From a checkpoint of a small mixture-of-experts model trained on Wikipedia: 342M tokens.
Below are experts of layer 8 (counted from 0) of a mixture-of-experts language model. Rows are named down (a neuron's output weights, with its number) and show model dimensions 0-159. Each number is 128 + 24 x the weight over its row's rms, rounded and kept within 0 to 255. Numbers have three digits each.
Before each expert's rows: a language model's description of what the expert responds to. This comes from a sample of Wikipedia text that the model never trained on.

# expert 37
It responds to: Uppercase codes and abbreviations. Single capital letters inside acronyms, country codes and initials, often in sports tables, such as ISR, PHI, MPC, LT.
down10:121142136120167144122116133137066056141144134123125107109147134115180144096148156144112116114122116164125123097127125069163100077144139095132140096174130132140115091131149101154119123120123099141152114134140147166182111159142143091109124132132144117129143134128141151144078116138169143100149140111086136140110163079103166183181119112108131140117162156127114124161111167103136145168153136128117095107133137142124092115123144126142110124143158108152129111146145150090105140109104087

# expert 1
It responds to: Capitalized name openings. First pieces of capitalized proper names, mostly person names in sports tables and lists, such as Che in Chevrolet, Ro in Rohan, Char.
down1:115128169129156145112100131099152135149146133132109109115084149147134117160131135138160108153170133165105110071143103112144090097133156124153151092163118124117107075124067113138151109126132096113099143177165103112118121121079114140093097108154139137113138125088155170140162163077100109112140138134120127082157146134139132124094102149098159096160103115110118109154104135114135080142134151146148122127128080131140090124139132147127083139154118141115142107163137101119158134083116111

# expert 35
It responds to: Series and division names. Words and pieces naming numbered parts or divisions, such as Division, League, Episode, Volume, Pool, number, often followed by a numeral.
down1:145137126131150139116103154163162111145094128091107106147164143136161150108120120105156129133143117141107113144129127154157112100126109153121106121099130113129139095137124203123126123092114142086151129149124096111172159179110137063119130130155085084115142124129114136149159143120105118137172143095116151110149154116130100147153135099105119075127127101155137130102117119131181091151098160099177163104100142116109140118120086148125168128140101110138122112158089149107089160116081122

# expert 8
It responds to: Word-initial Latinate prefixes. First piece of a split word, usually a Latinate prefix after an article, such as con-nections, pro-duced, pre, sub, al-ways, In.
down0:138069119181122120129127142124100143136159129141126100124123126128159114098096104157126123145151096142125128142116093118121060151120148117131146104122127101144132134088158100137111139097135129152162092145145140120102117126112104126119169142130150086117152075112143132095109158088148117101128152099138125087142141173100065165105133109177134133146121117129110108118117119111113149107162105129094181143054136152133170100162148141136123132101124140149144109088121112125083153167136117

# expert 44
It responds to: Dates and months. Month names and day numbers in dates, often in tables or release lists, such as 27 February 1996, April 26, May 25.
down1:144162113114121160131142112109101140090107163138150150109114098110113095144143139124119121130172131101129130132191096144071135091091107115139151126101135151113148173110137128142115088101146142141166162200130136134112147161124110112131134108167131160166086105124166075128100153090151112144119153136125154113144184132139139140107118129114136119117144114110135121125134091132089114109174125158161140121133110129121140138146197114139141123158109116143107136160120113166132132060118144

# expert 6
It responds to: Numbers in tables. Numeric tokens, especially one- and two-digit numbers, in stats tables and lists, such as totals, appearances, goals and years.
down10:130132132146154126170119101077156100088080105109131139111138092124113125107092139116118110147138140141120168120140176181076085172092135149140158171157144118159134114129117106122170105137125101109136103124133143095125127095159120161100171124137120130173149137108138144097102116139117156148113117123101121061116078094154143120145127055105119131116142126109106111099136146147135147129117129124105141137090167166142178155111130138116124151106129131146122156150150145117098154125143143

# expert 29
It responds to: Table header cells. Pipes, blank cells and header words in table header rows and stat lists, such as Team, Year, Date, Country, Total.
down0:139105156140144117136141120102116143096114117117127153131140111075173116159125100157147142143099157136138167109095128116149100147094101136109174139119140125158127159124125106120123148101109082119129135150094123115122141143176124063179137164135144150105104162136153081172162129131129114054121107105114154153118112093128133092151076100112110118140119147130140127093156148115085157137120163125128112088118138132083143140148160103160134114085112164123111157101144122172125127142145127

# expert 39
It responds to: Mid-name syllables. Consonant-vowel pieces inside or starting proper names, often Japanese, Slavic or South Asian, such as Tak-am-atsu, Kaw-am-oto, Pe, Mich, Pal.
down1:153091145136142084073152166084072142119128122141169131142124131123114095124129161156116083136167153116108083101074158092108093128117124157137148112107120103103160094148110162098136137108133128131127126090126126103189113120135139129137137127109157090128154131129127111128126108162152169138096128129101143120146148125129121151106170153129109109089130168167101102093143165120119133071111132114088112112137110098170123082102153133110116102140106149127151144101117126123116110131087125

# expert 45
It responds to: Numbers, decimals, percentages. Digits after decimal points, percent signs, 100, million and trailing digits in statistics, ratings, election results and measurements.
down1:160132161164126178164125106119113119144143098141127153134117139116085124122126108098131139088131139135108143109160116138157128106120115125101148036156079130125177121115168088119133087099154120125143076151130114145133131156151095152115119147128091093118136154147118102142126139134124102124149127165133152120149127096128169119125115163162135149141077173134126130111148129130129078147130121102142113146148118185148150132120139125143135143137110102146158168115087124079149138099131188